config.yaml
hidden_size: 96
n_experts: 24
hidden_act: "swiglu"
routed_scale: 2.0
balance_bias: true
init_std_router: 0.0151
vocab_size: 4096
tie_word_embeddings: false
optimizer: "muon"
learning_rate: 0.0122
beta1: 0.9
max_steps: 3926
Below are experts of layer 7 (counted from 0) of a mixture-of-experts language model. Rows are named router (the router's row for the expert), gate (a neuron's input weights, with its number), up (a neuron's input weights, with its number) and show model dimensions 0-95. Each number is 128 + 24 x the weight over its row's rms, rounded and kept within 0 to 255.
After each expert's rows: "gets" lists some tokens that make up at least twice as much of what it gets as of all text. This comes from a sample of Wikipedia text that the model never trained on. Tokens count by the router's weight.

# expert 14
router [ 97  95 149 104 185 145 129 169 145 134  99  91 127 131 159 104 173 158  78 125 155 100 111 151 107 176 138 127 130 120 153 144  94 137 118 128 170 135 114 141 122 122 102 139 118 111 127 121 135 153 158 111 137 190 148 142 121 162 105 123 119 123 146 139 160  72 115 118 168 135  84 132 118 119  75 103 116 108 129 135 118 153 124 123 131 182 118 106 153 109 138 123 128 113 135 137]
gate9 [145 164 170 133 155 122 143 132  91 114 122 118 112 120 171 144 123  83 115  89 132  98 123 159 146 125 136  71 115 171 106 147 174 101 118  98 144 122 124 148  75 144 106 158 151 103  93 132 115 136 120 133 139 125  94 149 151 112 112 173 136 126 179 142 144  87 123 165 138 155 143 161 147 108 113 102 123 125 137 145 133 105 157 169 137 138 147 102 127 142 159 122  99 103 157 124]
up9 [137 128 131 135 176 123 132  67 127  99 129 120 109 115  89 137 143 102 137 130 151 140 132  73 115 121 139 121 124 101 153 132 134 116 167 109 108 155 118 119 113 156 125 138 161 114  82 170  78 138 135 141 114  96 101 140 119 124  95 171 158 122 137 143 154  58 107 102 130 107 128 135 179 127 141 143 176 126 116 128 175 156 152 120  90 131 126 118 133 139 122 121 105 161 152 111]
gate10 [ 65 167 158 138 121 109 131 168  96 101 128 124 117 141 122 113 121 105  75 118 131 119 127 129 132 150 159 131 114 131  93 168 125 158 134  81 119 151 121 152 105 138 124  98 119 119 166 123 125 159 128 170 110 136 125 122 188 152 150 124 118 117 176 129 146 140 143 148 133 182 133 127 120 158 116 154 105 110 112 150 140 177 122 135 104 126 111  91 144 158 166 172 149 130 161 141]
up10 [139 147 138 104 134 107 168 103 133  72 141 129 115 106 123  88 101 185 102 126 126 160 138  98  83 135 163 130 124 105 116 123 149 141 115 112 118 115 119 117 156 144 164 122 138 112 135  87 101 138 148 159 111 120 128 109 133 141 125 121 105  92 116 109 129 148 152 115 141 110 132 111 109 127 121 123 108 129 168 158  67 146 154 157  51 160 169 150 147 139 148 139 164 155 153 123]
gets: "\n", ".", "-", ")", "'", ")."

# expert 19
router [126 150 159  94 179 113 134 111 120 187 132  85 121  98 148 109 136 133  94 131 139 155 130 145 118 114 134 133 135 129 119 112  77 186 165 164 147 164 138 150 159 115 106 116 115  93 100 149 123  82 111 139 117 145 133 109 144 108 120 120 111 132 146  94 145 124  89 117 135 108 119 179 138 125 129 133 136  89  76 115 165 144 112 142 100 114 149  82 162 133 141 110 132 126 109 154]
gate9 [173 103 133 167 154 116 121 118 130 134 114 115 141 165 147 143  97 163 130 124 123 145 131 147 155 114 178 165 145 116 107  94 128 109 148 102 123 115  53 166 132 124 118 105 138 157  92 158 139  94 132 100 126 104 123  96 148 105 123 127 110 158 135  97 117  91 118 137  81  96 124 160 111 106 116 101 150  96  98 108 150 114 105  95 123 134 143 158 115  67 121 130 139 133 130 103]
up9 [105 129 139 112  90 167 137 121 150 123 110 123 125 120 119 100  94 138 181 147 133 143 116  78 154 143 130 114 116  92 157 119 108 164 114  91 169 110 116 143 154 104 143 138 130 116 165 113 120 112 147 196 130 136 114  98 131 102 121 124 133 108 140 103 186 108 120 130 183 128 128  90 113 131 127 120 151 154  97 113 143 108 171 106 113  86 168  93  90 138 131 134 122 108 116 146]
gate10 [148 137 141 114 170 128  83 118 119 143 143 111  99 118 106 191 142  92 113 184 108 178 157 136 145 132 129 120 119  75 166 114 113 117  95  99 110 162  90 146 109 127  96 131 128 107  92 185 124 115 119 163 112 147 163 144 124 166 129 173 113 136 124 115 132 119 140 135 140 123  89 143 134 134 135 159 109 116 126 135 131 157 167 100 126 125 110 128 111 114 108 130 133 113 180 121]
up10 [106 124 101 175  60 148 148 121 124 111 157 117 147 123 102 103 116  98 134  77 130 109 101 143 127 146 130 102 123 104  98 146 172 153  98 125 143 118 148 111 133 101 102 127 117 172 134 119 161 151 183  88 144 132 107 134 115 168 145 131  99 175  97 146 168 171 122 137 113 105 141 139 141 151 124 141 135 154 113 118 102  97 144 168 160 152 167 113 140 118 144 121 138 117 136 131]
gets: "9", "0", "1", "8", "s", "6"

# expert 2
router [128 112 180 136 169 135 181 153 129 164 140 146  88  97 158 106 147 102 101 145 153 169  77 123 101 150 134 116 136 163 117 163 113 180 142 142 145 177 140 147 122 149 132 124 102 123 117 130  85  87 107 120 123 147 142 138 150 150 116 149 111 150 141  94 115 111 115 149 133 119 157 133 133 173 124 156 116 128  81 149 134 144 126 104 118 115 149 113 155 145 161 114 117 102 165 119]
gate3 [ 79 123 136 195 136 150 133 148 114 167 152 140  94 149 104 124 131 147 120 163 123 119 141  97  84 148 109 129 141 127 128 109 167 144 116 114 125 158 154  97 141 159 113 142 107 147 145 100 117 159 120 154 161 117 121 116  91  81  98 109 149 141 131  64 109 182 101 127 159 130 145 119 134 136 100 141 140 130 140 145 161 138 122 127 108 169 119 104 154 140 163 152 140  94 100 137]
up3 [155 103  60 132 128 114 105 139 104 118 140 103 136 166 114 106 145 112 129 146 124 175 125 157 126 117 139 109 122 141 151  87 116  91 161 103 146 176 185 106 132 128 121 123 142 134 129 144  97 133  91 164 150 187 129  90 116  90 155 142 127 130 111 135 132 109 115 135 131 109 153 161 112 138 155  62 112 159 144 148 162 137 154 137 141 111 110 131 137 110  97 123 121 123  95 140]
gate4 [147 121  98 161 149 143 125 131 104 140 139 139 105 153 163 167 109 134 116 178 122 192 104 119 173 107 141 110 120  97 132 141 106 126 135 140 123 125 154 124 150 150  95 154 114 124 133 111 106 156 133  76 150 135 115 150 120 141 137 141 111 134  86 141 108 162 125 162 131 127 128  83 114 150  84 159 141 139 122 133 132 119 169 192 143 153  99 130 141  88 178 138  92 105 119 114]
up4 [192 151 180 128 152 111 141 163 121 113 140 115  94 120 126 164 138 159 106  92 114 112 115 148 131 103 123 130 105 145 130 148 132 171 130 165  88 111 114 134 126 152 161 126 150 110  84 135 106 101 151 131 143  79 103 145 122  88 136 108 166 123 128 150 101  99 135 148 145 127 140 109  93 140  80 127 111  99 128 128 155 149 124 109 134 145 129 166 168 135 143 114 107 158  94  82]
gets: "ed", ")", "ing", "s", "ated", "ation"

# expert 18
router [119 117 184  97 112 122 166 122 146 115 121 106 111 162 170 116 199 138  59 135 139 125 144  96  99 156 149 103 139 106 114 115 123  96  90 112 145  98 169 155 144 129 116 110 122 129 134 156 141 142 112 111 109 174 103 137 115 153 123 122 124 115 112 136 135 101 101 142 159 114 145 122 139 143 116  69  99  93 110 131  99 153 135 140 122 140 145 111 158 133 158 132 106 119 108 169]
gate9 [108 123  99 138 122 128 108 157  89  89 136 140 159 135 145 146 140 141  94 136 143 170 157 139 133 154 102 119 150  95 161 118  80 108 118 131 157 136 169 151 128 116 103 129 126 146 126 107 146 120 109 143 127 137 128 117 127 114 148  87  78 123 146 136 120 160 138 126 148 134 113 131  80 128  91 154 106 146 127 184  96 130 140  74 124  80 114 128 155 108 137 171 149 117 150 195]
up9 [137 164 106 137 148 147 121 107 113 152 131 181  87 142 146  93 110  82 106 114  94  87 121 139 140 110 126 142  94 162 137 141 194 173 121 120  93 143  88 123 138 164 175 151 161 126 150 114 113 165 120  82  94 100 159 122 114 142 139 140 162 138 108 112 133 120 129 105 103 116 134 105 150 118 118 145 140 114 116 168 122 100 119 158 140 146 131 117 121 149 147 122 112 122 158  91]
gate10 [133 127 142 146 133 126 109 106 167 151 162 123 147 151  94 129 151 151 142 102 130 125  91 150 153 138 117 131 138 129 157 158 130 131  96 158 130 138 146 157 206 114 143 134 124  74 124 157 123 126 136  87 147  96 111 111 110 114 133 142 117 170 110 163 170 122 145  93 127  92 173 114 104 156 172 159 104 138 126  98 140 138 143 117 145 118 113 106 182 162 139 127  91 131 160 130]
up10 [146 126 146 143 108 127 105 100 109 134 130 110 133 155 148  84 133 107 165  77 108 129 120  98 146 146 143  94 141 145 146 111 100  53 122  91 156 171 149 108 151 163  95 116 135 111  94 145 108 109 111  97 116 133 121 124 147 137 135 100  80 100 138 102 127 108 113 118  85 113 106 169 118 156 106  91 136 127 130 105 134  99 159  79 105 132 141 136 149 137  92 125 123  94 146 120]
gets: "\n", " |", ".", "|", "==", " was"

# expert 13
router [106 122 143 140 124 145 121  97 174 131 143 103 111 116 105 116 139  94 123 144 107 142 137 122  94 141 137 137 134 120 116 153 117 166 103 133 125 123 148 173 133 126 126 110  61 115 133 180  86 100 136  82 120 132 106 139 134 169  78 140 123  99 146  90 117 106 121 163 141 124 153 167 116 161 119 161 104 136  75 134 127  93 103 129 113 141 132  90 143 149 156 119 162  93  87 137]
gate3 [121 130 107 124 109 123 139 131 143 124 104 123 114  93 114 143 139 141  96 130 123 161  88 124 172 117 154 139 114 153 124 103 112  77  98 113 141 135 143 157 100 130 106 107  91 165 150  93  73 100 103 112 129 165 153 156  86 134 142 137 112 105 199 146  96 131 127  88 103 126 114 129 131 129 156  90 161 109 134 112 116  91 102 124 157 109 130  81 118 109 146 152 134 101 115 103]
up3 [101  95 105 122 107 143 151 140 129 148 127 138 172 180 125  98 101 133  93 160 127 122 146 136  84 138 100 128 143  91 128 126 112 147 140  91 105  95 156 105 142 119 142 159 180 160 143 121 112 108 119 149 133 131 140  97  62 112 169 112 110 150 130 117 153 127 132 112 118  94 116 158 147 113 121 122 115 142 106 112 159 111 144 151 103 146 133 149 106 149 113 116  60 166 123 168]
gate4 [126 151 151 154 127 151 144 143 119 202 101 122 116  96 163 115  59 137 118  99 104 102  85 148 138 139 143 104 101  80  71 146 120 136 132  94 168 140 118 102 131 175 110 119 147 174 124 162 130 112 138 110 133 170 152 120 107 145  99  90 111  88 142 166 122 115 126 134 122 147 146 149 150 150 141 116  94 141 142 138 116 123 119 121 111 152 106 107 134 120 135 135 127 119 116 144]
up4 [126 182  77 176 101 155 141 119  92 146 141 115 169 143 131 111 145 134 127 174 132 135 100  99 137 125 134 149 136 151 140 131 116 102 106 127  96 131 128 152 111 143 135 114 117 115 107 108 140 150 145 129  97 155 121 139 100 134 107 165 116 117  84 172 156 109 132 126 100 156 158 101 117 136 169 150 101 143 108 122 139 131 102  96  72 148  85 106 107 111  84 116  89 135 168 130]
gets: " the", " a", " The", "0", " his", " an"

# expert 11
router [146 110 119 141 116 115 154  73 147 140  90 126 154  68 160 103 160 131 108 126 130 106 120 120 142 165 157  88 170 118 107 145 114 124 117 141 142 119 187 136 160 113 105 107 109 111 149 146 118 137 101 141 105 168 144 148 121 135  76 143 135 121 134  84 181 101  93 129 107 111 119 113  90 157  75 116 111 102 128 106 107 130 105 124 103 148 128 116 158 136 120 132 111 124 100 122]
gate3 [122 139 131 132 109 160 135  83 137 129 127 124 114 104 112 128 138 117 133 114 155 116 128 104  93 165 112 139 111 165 121  85 119  96 116 181 125 165 149  59 118 107 200 149 114 125  99 140 135 124 105  87 175 155 115 124 123 142 129 148 127 122  93 102 147 135 150 142 143 141 155 150  78  85 141 136 127  90 155  99 144 129 137  95 118 139 107  94 123 143 127 132 121  84 119 146]
up3 [110 168 129 154 155 122  86 120 108 134 109 133 166 137 138 130 145 130 136 156 133 140 107 114 123 111 104 143 163 121 144 107  98 155 113 138 176 122 130 140 159 125 138 127 152 178 100 156 133 155 123  86 161 128 131 104 189 130 154  83 101 109  96 148 142 122 119 142 113 131 154 177 122 135 147  94 136 165 115 114 151 160 149 135 169 105 168 102 146 186 122 132 145 133 167 128]
gate4 [131 136 109 127 150 102 118 123 118 169 141 142 142 136 141 117 100 134 122 134 103 135 143 122 170 104 160  91 104 117 151 155 131 106 134 128 147  94 133 152 122 126 130  88 160 148  99 150 122 135 141 145 126 124 163  90 144 112 109  97 128 101 187 106 124 138  59 135 107 141 166 102 148 137 184 141  82 118 178 135 107 137  89 129  98 120 140 184 122 118 155  90 118 114 147 136]
up4 [122 126 129 138  98 137 122  94  93 133 159 174 126 169 115 139  97 109 111 110 153 123 109 194 156 149  80 175  84 153 128 122 102 139 128 116 131 127 143 134 123 140 137 133 126 119 132 116 176 147 125 128 120 148 171 115 140 110 170 144 103  94 125 127 120 113 150 161  95  91 158 156 124  93 113 143 105 119 135 156 168 137 119 104 124  74 151 135 141 124 101 122 123 173 136 171]
gets: "\n", "==", " m", " t", " st", " s"

# expert 8
router [136 150 152  96 152 160 119 118 134 175 132 106  89 149 147 135 163 104 142 149 132 120 144 159 107 152 163  98 118 118 114 112 139 115 135 163 139 108 121 141 177  98  64 121 129  93  75 149 110 104 137 111 119 138 129 131 181 148 120 144 128 116 131 126 148  98 142 127  99 142 127 142 114 199 140 125 161  99 118 109 166 145 116 102  94 163 138 109 122 125 102  87 129 101 118 116]
gate9 [169 151 143 166 150 123 171 141 120 170 105 116 154 108 102 141 146 124 170 119 154  83 142 153 113 133 127 107 101 153 100 164 131 142 129  86 126 149 137 133 125 133 119 161 110 135  72  87 127 120 138 131 108 114 119 109 153 146 117 130  77  97 138 135 138 158 125 132 139 113 190 146 173 122 141 110 149 157 118 154 142  83 123  92 154 145 117 144 134 106 128 112  71 141 138 147]
up9 [113 154  87  97  97 104 112 131 133 126 118 157 146 134 132 122 121 135 107 119  68 185  98 106 129 129 124 132 137  57 146 112 133 140 150 113 125 133 120 153 137 174 118  97 124 143 177 148 134 127 151 141 126  54 116 136 127 129 137  96 140 135 123 133 131 154 147  94 137 158 113  91 135 136 160 154  76 133 106 154 114 158 129 156 120 114 148 117 187 114 159 123 144 116 120 125]
gate10 [ 99 111 153 134 172 147 105 124  99 143 123  81 128 154 114 100 158 109 109 108 116 114 137 108 108 143 168 118 164 103 113 124 112 151 150  93 144 136 174 124 143  90 116 107 111 146 151 150 170 118 140 140 105 140 145 145 112 115 120 137 165 107 117 120 146 162 125 155 105 149 133 112 155 134 188 133 154 162 171 183 143 120 157  66 125 134 118 104 146 138 118 108 145 121  89 105]
up10 [108 182  94 131 178  82 132 121 116 160 147 137  91 123 143 135 125 126  96 124 149 129 154 144 128 155 151 126 145 111  96 151 114 167 145 151 124 120  95 142  95 140 187 125 159 161 151 133 136 114 128  96 116 161 148 129 116  99 127 119 153 123 102 116 169 124  99 147 151 141 140  78 156 139 162 162 177 148 120 136 139 169 144 127 123 168 159 109 109 101 123 125 132 145 148  94]
gets: ",", " ", "1", "2", "0", "9"

# expert 16
router [160 110 161  85 143 147 133 108 142 144 124 136 111 152 138 108 139 104 112 118 109  76 144 142 122 131 139 112 139 101 139 122  92 175 116 156 128 132 121 155 147  77  57 117 118 109  79 138  89 100 141 120  89 130  97 157 116 150 103 174 121  87 158 113 141 117 143 156 135 160 159 123 121 170 139 133 131 115 153 135 117 132 154 113 106 165 163  96 131 111 133 123 148  96 114 106]
gate3 [ 99 121 176 132 100 131 126 108 115 127 146 139 140  93 105  93 102 142 113 145  91  75  83 135 103 103 127 106 111  92 125 143 107 144 160 149 107 140 132 102 120 106 111 146 149 112 118 145 104 127  94 124 112 107  83 130 161 108 131 148  99 111 128 148 125 138 122  99 112 122 128 131 155 172 150 106 135 129 137 136 115 141 115 103 171 190 155  64 116 167 114 159 102 121 116 170]
up3 [148 149 109 139 119 155 112 134 117 130 111 137  96  84 162 123 123 101 106 178  94 171 121 110 145 111 122 142 129 161 177  95  97 161 108 123 156 111 116 152 134 150 102 133 110 135 177 108 110 162 170 156 114 125 149 126 116  88 122 148 169 169 120  83 114 164 156 111 109 123 118  87 118 125 131 148 182 111 121 104 142 153 130 145 139 107 120 146 136 113  99 119 138 104  89 136]
gate4 [139 116 123 140 135 133 158 115 115 188 109  98 109 147 135  99 120 153 106 110 123 123 149 133 117 160 139  69  97 153 142 125 111 163 121 117  92 165 116 131 125 112 124 101 100 152 127 147 129  87 114 119 170 103 114 135 126  65 121 146 155 107 128 143 155 128  74 108 131 164 132 109 150 134  94  96  80  98 140 134 109 108 126 113 105  92  96 122  96 155 128 120 142 140 170 160]
up4 [120 148 124 125 123  98 126 162 113 136 117 171 123 123 135 131  76 161 152 108 153 135 103  82 138 122 154 141 196 139 113  92 119 122 120 103 114 134 137 133 168 116 119 142 109  83 107 108 100 117 143 157 125 157 159 165 122 141  99  92 155  96 161 117 128 120 102 125 118 134 108 139 107 150 168 153 104 125 154 117  91 137  95 112 106 150 163 140 143 102 167  84 133 114  96 166]
gets: ",", " the", " of", " in", " and", " to"

# expert 22
router [183 125 163 108 119 128 103  88 151 134 139  98 112 144 154 102 127 123  96 123 122  75 134 118 127 156 138 121 121  71 124 143  86 171 128 122  93 146 137 182 162 125  66 121 127 112 118 142 126 128 106 124 143 120  91 171 116 128 110 142  90 100 165  91 123 136 137 162 112 126 172 138 127 116 101 121  98 125 126 144 137 151 163 120 114 165 137 114 150  96 112 103 117 114 122 107]
gate3 [131 108 126 123 115  92 117 138 128 104 113 150  92 177  93 108 119 115 122 127 117  97 104 112 102 157 122 116 147 114 175  86 108 143 135 143 115 125 126 136 136 119 165 130 116 105 116 133 109 169 132 146 120 100 135  77 122 131  78 157  81 105 169 163 127 146 139  93 125  82 127 131 121 151 127 106 144 161 141 156 170 135 167 112  75 147 157 150 170  92 133 119  94 128 126 111]
up3 [120  87 150 137 144  58 106 120  91 116 107 146 147 166 136 157  96  99 156 162 156 121 162 139 127 129 132 114 117 130 148 146 148 134 109 120 125 127 130 174 110 112 139  97 136 113 167 124 129 105 158 118  98 138 119 112 139 136 103 155  75  64 162 132 129 138 172 106 114 102 117 136 174 101 117 124 111 118 122 164 147 137 120 127  95 123 165 143 113 176 143 136 117 167 144 122]
gate4 [158 121 139 107 129 126 140 120 129 139 134 165 109  91 151 141  95 102 117 163 153 102 111  70 133 113 155 125 170 106 156 127 113 117 152 127  92 107 122 151 121 133 111 136 148 104 146 116 151 159 105 161  94 132 162 148 128 126 151 127 119 182 138 138 125 146 146 117 128 119 131 112 133 114 137 150 108 100 103 139 115  95 165 121 129 151 136 189 219 166 101 130 135 143 111  97]
up4 [121  97 102 126 102 149 133 135 132 128 100 201 134 114 120 164 133  97 142 163 128 144 119 140 136 112 134  83 141 128 132 136 138 109 149 104 101  83 111 156  89 122 123 143 189 160 117 117 114 104 127 147 117 122  96 181 132  78 124 140  92 142 147 116 115  98 157  82 144  84 111 143 146 131 139 139 125 120 144 120 112  91 150 141 118  83 167 134 130 108 122  75 137 109 120 119]
gets: " of", " in", " to", " and", " was", " is"

# expert 12
router [149  94 104 142 142 128 135 106 140 139 120 155 115  89 186 140 115  76 128 133 149 116 129 118  85 135 168 133 124 160 144 150  98 110 148 125 123 106 162 159 157 122 128 126 126 117 126 170 115 160 129 111 118 149 105 121 119 146  84 135 123 121 115 103 114 130 132 113 152  92 116 143  62 181 145  70 151  88 131 127 116 134 155 106 145 142 141 104 162 109 162  84 144 104 148 134]
gate9 [113 145 118  99 110 159 109 100 125 138 158 172 109 107 190 142 102 108 119 127 135 118 151 101 124 166 127 125 118 128 116 157 101  95 125 107 156  95 155 160 109  93 130 123 115  95 138 160 137 173 112  86 128 153 121 128  95 142  90 131 137 132 153 143 117 100 107  88 134 151 142  94 128 152  99 128 111 122 137 124 138 174 125 136  95 120  84 153 123  85 156 129  65 109 150 131]
up9 [147 121 154  88 159 145 105 139 106 108 105  88 107 138 101  75  97 136 179 138  91 129 147 163 114 146 119 116 163 171 109 128 165 108  88 143 151 124 149 143 176 161 149 120 123  96 123 140 154 120 124  89 104 137 119 159 117 144 146 137 173 128 124  97 146 127 126 148 109 135 141 128 160 149 120 138  97 112  76  91 132 162 121 127 110 158 112 152 148 133  99 127 142 127 105  90]
gate10 [151 134  95  94 177 134  99 126 111 113 139 162 114 115 147 133 122 107  69 155 100 134 131 158 115 145 124 136  95 148 148 119  91 131 164 127 144 105 142 107  84 105 140 165  91  92 177 125 134 130 138 168 114 151 174 116 107 115 133 125 117 124 103 119 135 101 126 144 162 110 124 101 156 126 147  85 164 133  95 152 157 128 140 114 177 141 137 186 141 135 114 118 104 127 110 105]
up10 [ 92 144 178 133 119 130 118 116 138 143 147 148 109 121 100 110  89  99 159 156  91 150 125 165 124 128  75  78 114 126  94 123 109 161 124 106  80 167 179 120 171 128 101  86 103 134  98 122 155 117 173 113 121 112 132 151 111 107 162 151 147 123 122 124 113 173 137 122 128 140 183 123 131 138  98 143 111  91 107 127 128 127 125  97 122 116 103 136 117 137 127 159 127 145  99 122]
gets: " B", " L", " S", " C", " M", " D"

# expert 21
router [139 126 129  92 125 103 135 118 143 169 152 130 102 138 167 141 166  80  54 140 116  95  91 124 114 146 119  86 123 123 123 115 118 100 111 161 138 108 152 128 156 169 142 122 105 110 100 139 112 154 145 132  96 144  98 126 144 178 138 133 144 122 136 126 139 141 151 158 151  98 155 174 125 175 132  76 143 126  73 120 127 140 134 162 138 137 116 118 165 142 141 122 101  99 120 130]
gate9 [137 161 105 100 153 113 133 112  90 129 143 134 129 107 161 130 143 141  97 140 149 102 137 150 109 132 116  75  97  61 115 171  86 110 128 139 155 167 147 115 123 113 164  98 138 128 130  86 130 103 161 124  77 168 152 107 116 124 151 128 137 140  94 131 120 154 119 142 116 108 142 140 145 115 139 149 127 144  65 145 138 151 149 128 162 123 106 115 147 141  80 126 148 107  86 108]
up9 [164 131 129 138 136 105 129 129 100  99 148 141 121 148 189  91 105 137  95 106  76 163 115 147  69 142 138 124  76 103  98 140 125 110 151 151 150 145 170 126 122 112 121 112 106  95 133  88 149 155 128 111 116 118 154 119 137 135 135 141 126 116  97 134 170 164 159 129 116 124 157 101 136 136 191  74 155  99 113 141 103 112 103 141 149 130 123 128 140 121 120 117 161 135 116 153]
gate10 [147  97 142 116 120 121 140 188 100 144  82 132 137 170 116 100 165 137 167 113 149  89 130 150 136 120 157 149 135 114  96 158 134 168  91 177 159 124 149  99 140 128 147 139 122 159 123 123 129 120 122 145 134  85 129 171 134 145  92 146 143  95  65 127 138 120 139 122 173 154 175 142 143  96 111  95 142 139 133 144 132 132 124 145 102 128 144 141 149 122 120  83 120 111 157 147]
up10 [145  81 142  94 140 123 115  96  76 126  91 118 107 147 128 140 178 142 136 121 160 139 131 134 132 143 168 172 122 142 145 135 107 151  87 160 153 128  98  75 122 124 126 137 141 153 116 139 146 132 150 115 135  93 112 169 122 172  69 132 121 109  97 124 124 153 130 112 149 138 163 166 123  97 176  71 137 131 130 122 137 146 178 144 140 125 146 113 133 108 121 129 140 117 156 111]
gets: " |", " ", "|", "\n", ";", "-"

# expert 1
router [132 129 167 109 149 145 112 139 138 169 121 113 135 141 121 119 187 139 100 138 161 130 132 154 105 150 146  90 144  96 128 178 148  88 149 156 148 184 113 142 162 124 155  82  78 136 139 132 105 158  91 125 120 134 107 141 103 125 100 153 124 119 101  99 104 117 136 109 147 100 154 151  97 103  66 125 107 129 110 161 138 141  87 116 135 134 141 128 165 154 137 114 135 117 129 138]
gate3 [118 110 128 122 117 118  91 131 122 123 144 114  99 141 107 144 196 161 112 116 145 120 186  84 143 135 164 137 137 114 141 137 169  66  97 109 157 127 128 145 135 158 153 143 110 151 129 127 112 127 115 136 120 127 149 140 170 142 148 109 140  97 104 109 120 106 166  87 122  97 105 149 129 128 101 110 126 100 113 155 180 156 107 134 137 164 104 154 129 157 100  97 121  97 105  91]
up3 [147  82 166 148 134 135 134  82 140 187 114 137 138 164 127 103 120 118 155 117 144  89 105 153  97 111  87 138 172 120 125  96 105 134 109 109 140 131 149 127 151 145 112 147 129 121 155 100 138 157  88 150 138  96 142 108 160 131 142 169 142 154 143 115 125 121 147 142 119 155  84 136 134 148 161 125 133 170 128  85 109  97  95 139 109 136 157  97 124 113  89 155 174 144 113 151]
gate4 [156 116 165 151 152 121  92 105 106 153 119 150 194 108 159 120 141 136 117 142 114 162 112 110 125 130 106 118 141  91 167 139  98 177  94 145 128 146 172 188 146 126 162  99 129 112 133 157 130 156 116 161  95 113  98 106 134 134 161 148 176 144 125 129 146 100 124 131 135 102 151 130 137 114 141 155  93 125 108 136 156 155 150 115 140 131 112 135 146 141 109 130 111  96 171 170]
up4 [125  97 121 146 114 143 183 124 133 130 136 123  98 167  82 119 137 149 155  95 160 113 134 118 123 114 150 107 168 146 141 157 146 117 101 100 136 133 113 185 118 130 112  74 141 134  74 111 144 108 153 109 152  87 103 108 139 122 170 114  86  95 135 150 129 128 117 118 115 157  91 151 154 120 164 116  97 101 135 151 108 111 120 132 150 151 107  88 122 128 100  90 165 141 128 117]
gets: "\n", "-", "|", "==", "===", " ch"

# expert 20
router [126  96 105 114 124 146 152 130 139 176 132 134  66 122 150 131 117 116 107 117 191 136 121 141 101 127 124 148 140 103 107 147  87 178 138 163 117 101 142 158 168 112 111 106 109 112 141 136 138 107 137 104 107 188  79 142 113 133 130 127  81 111 165 135 134 103 116 113 137 123 100 157 139 133 117 126 111 107 125 139 118 167 143 149 102 120 182 103 137 122  96 134  97  89 150 147]
gate3 [110 113 120 128 142 153 115 154  79 190  93 125 130 102 116  92  63  96 118 127 149 111 133 164 103 122 151 123 122  90 118 118  86 123 113 141 121 124 133 128 156 144 140 131 126 160 112 135 101  98  92 148 112 165  85 148 136 149  82 120 126 106 116 153 123 135 130 158 104 169 120 146 146 129 167 122 128  89 122 102 132 110  99  89 118 167 140  93 127 132 125 113 137  70 121 122]
up3 [173 142  97 128 124 129 105 110 146  78 170 103 113 158 159 124 204 138  98 118 113 144 102  98 130 160 115 143 112 126 132 112 161 132 110  96 153 134 107 113  81 120  71 139  85 116 142 132 112 127 114  96 161 100 128 112  81 132 135 125 125 155 129 147 170 102 160 117 167 117 127 131 126  97 109 144 153 137 130 113 141 136 141 165 128  91 118 122 109 155 154 122 160 132 152 115]
gate4 [143 131 139 105  93 111  79 114 131 124 133 122 123 147 151 163 122 142 118 156 101 141  72 113 110 145 105 145 146 114 129 109  90 130 131 155 122 117 121 119 119  92 123 162 107 100 168 119 112 103 136  86  62 170  89 106 127 115 152 133 101 122 148 140  95 123 105 137 107 115 112 156 151 103 153 152  88 167 133 143  90 120  89 125 114 121 149 112 158 112 144 128  84  94 108  90]
up4 [137 112 105  85 121 160 129 127 132 162 135 135 114 107  71 100 147 177 147 126 135  94  89 142 149 125 148  70 140 125 164 131 146 135 141 126 172 138 149 135 135 139 106 111 134 112 127 106 154 130 135 155 134 105 140 165 129 158 132 128 113 141  85 159 156 134 161 144 135  96 188 121 160 124 106  93 112 145 101 102 171 133 126 190 131  96 142 118 120 137 126 145 129 126 145 170]
gets: "i", "a", "o", " he", "s", "ia"

# expert 6
router [ 87 139 118  95 131 138 105 124 121 164 110 126 101 111 151 123 143  87  93 144 136 127 167 133 127 120 122 146 141 152 132 130 110 154 194 134 111 130 128 127 146 131 106 132 111  79 128 189 114 145 138 142 166 131 137 128 109 122 114 124 108 110 109 120 146  97 103 125 159 109 151 158  93 165 152 140 149 115  89 125 156 123 120 147 135 156 129 134 237 148 124 112 137 134 108 132]
gate9 [ 83  95 140 144 114 162 150 143 131 168  89 145 132 124 131 117 134 171 140 130 140 114 127 150 116 129 121  60 155 113 118 132 193 106 129 127  86 135 180 124 153 140 118 118 123 115 111 114  93 137 127 138 112 123 153 158 107 155 123 119 103 165 151 163  89 138 108 102 136 117 131 125 108 135 106 152 127 143 105 129 157 111 105 122 150 168 134  92 155 152 103 143 171 170 124 173]
up9 [162 114 124 145 119 115 119 123 140 103 161  77 146 115 114 161 126 122 138 135 113 113 134  99 104 144 132 106  93 107  96 138 114 172 108  96 147 106 171 138 133 132 112 127 137 108  98 116 128  79 170 100 110 138 138 137 134  77 154 142 134 164 157 160 133 150 137 190 162  86 139 128 154 108 188 136 125 124 154 164 107 115 131 111 110 152 156 126  67 126 117 139 133 137 127 121]
gate10 [147 149 126 113  86 125 130 114  99 128 106 127  85  76 172 152 160 126 110 110 143 134  96 161 133  99 129 117 137 152 132 144 104 198 164 131 102 144 144 151 162 144 125 125 126 121 102 116 176 137 152 134 140 144  96 155 143 137 111 118 113 127 141 136 119 107 102 105 144 132 127 162 174 128 117 152 108 158 189 135  82 146 151 122 175 127 136  94 146 166 125 124 146 134 158 114]
up10 [ 79 122 141  90 117 173  87 106 113  85 129 116 154 166 127 162 113 126 145 165  99 156 124 137 103 174 148 154 147 122  93 157 112 136 156 138 125 131 114 167 155 131 109 168 108 104 159 106 140 115 156 123 152  96 129 191 161 115 141 110 135 140 123 127  80 129 130 133  98 164 106 127 102  99 162 134 134 100 136 141 114 100 138  96 105 110 124 127 143 119 162 162 136 141 144 131]
gets: "0", "1", "2", "3", "5", "4"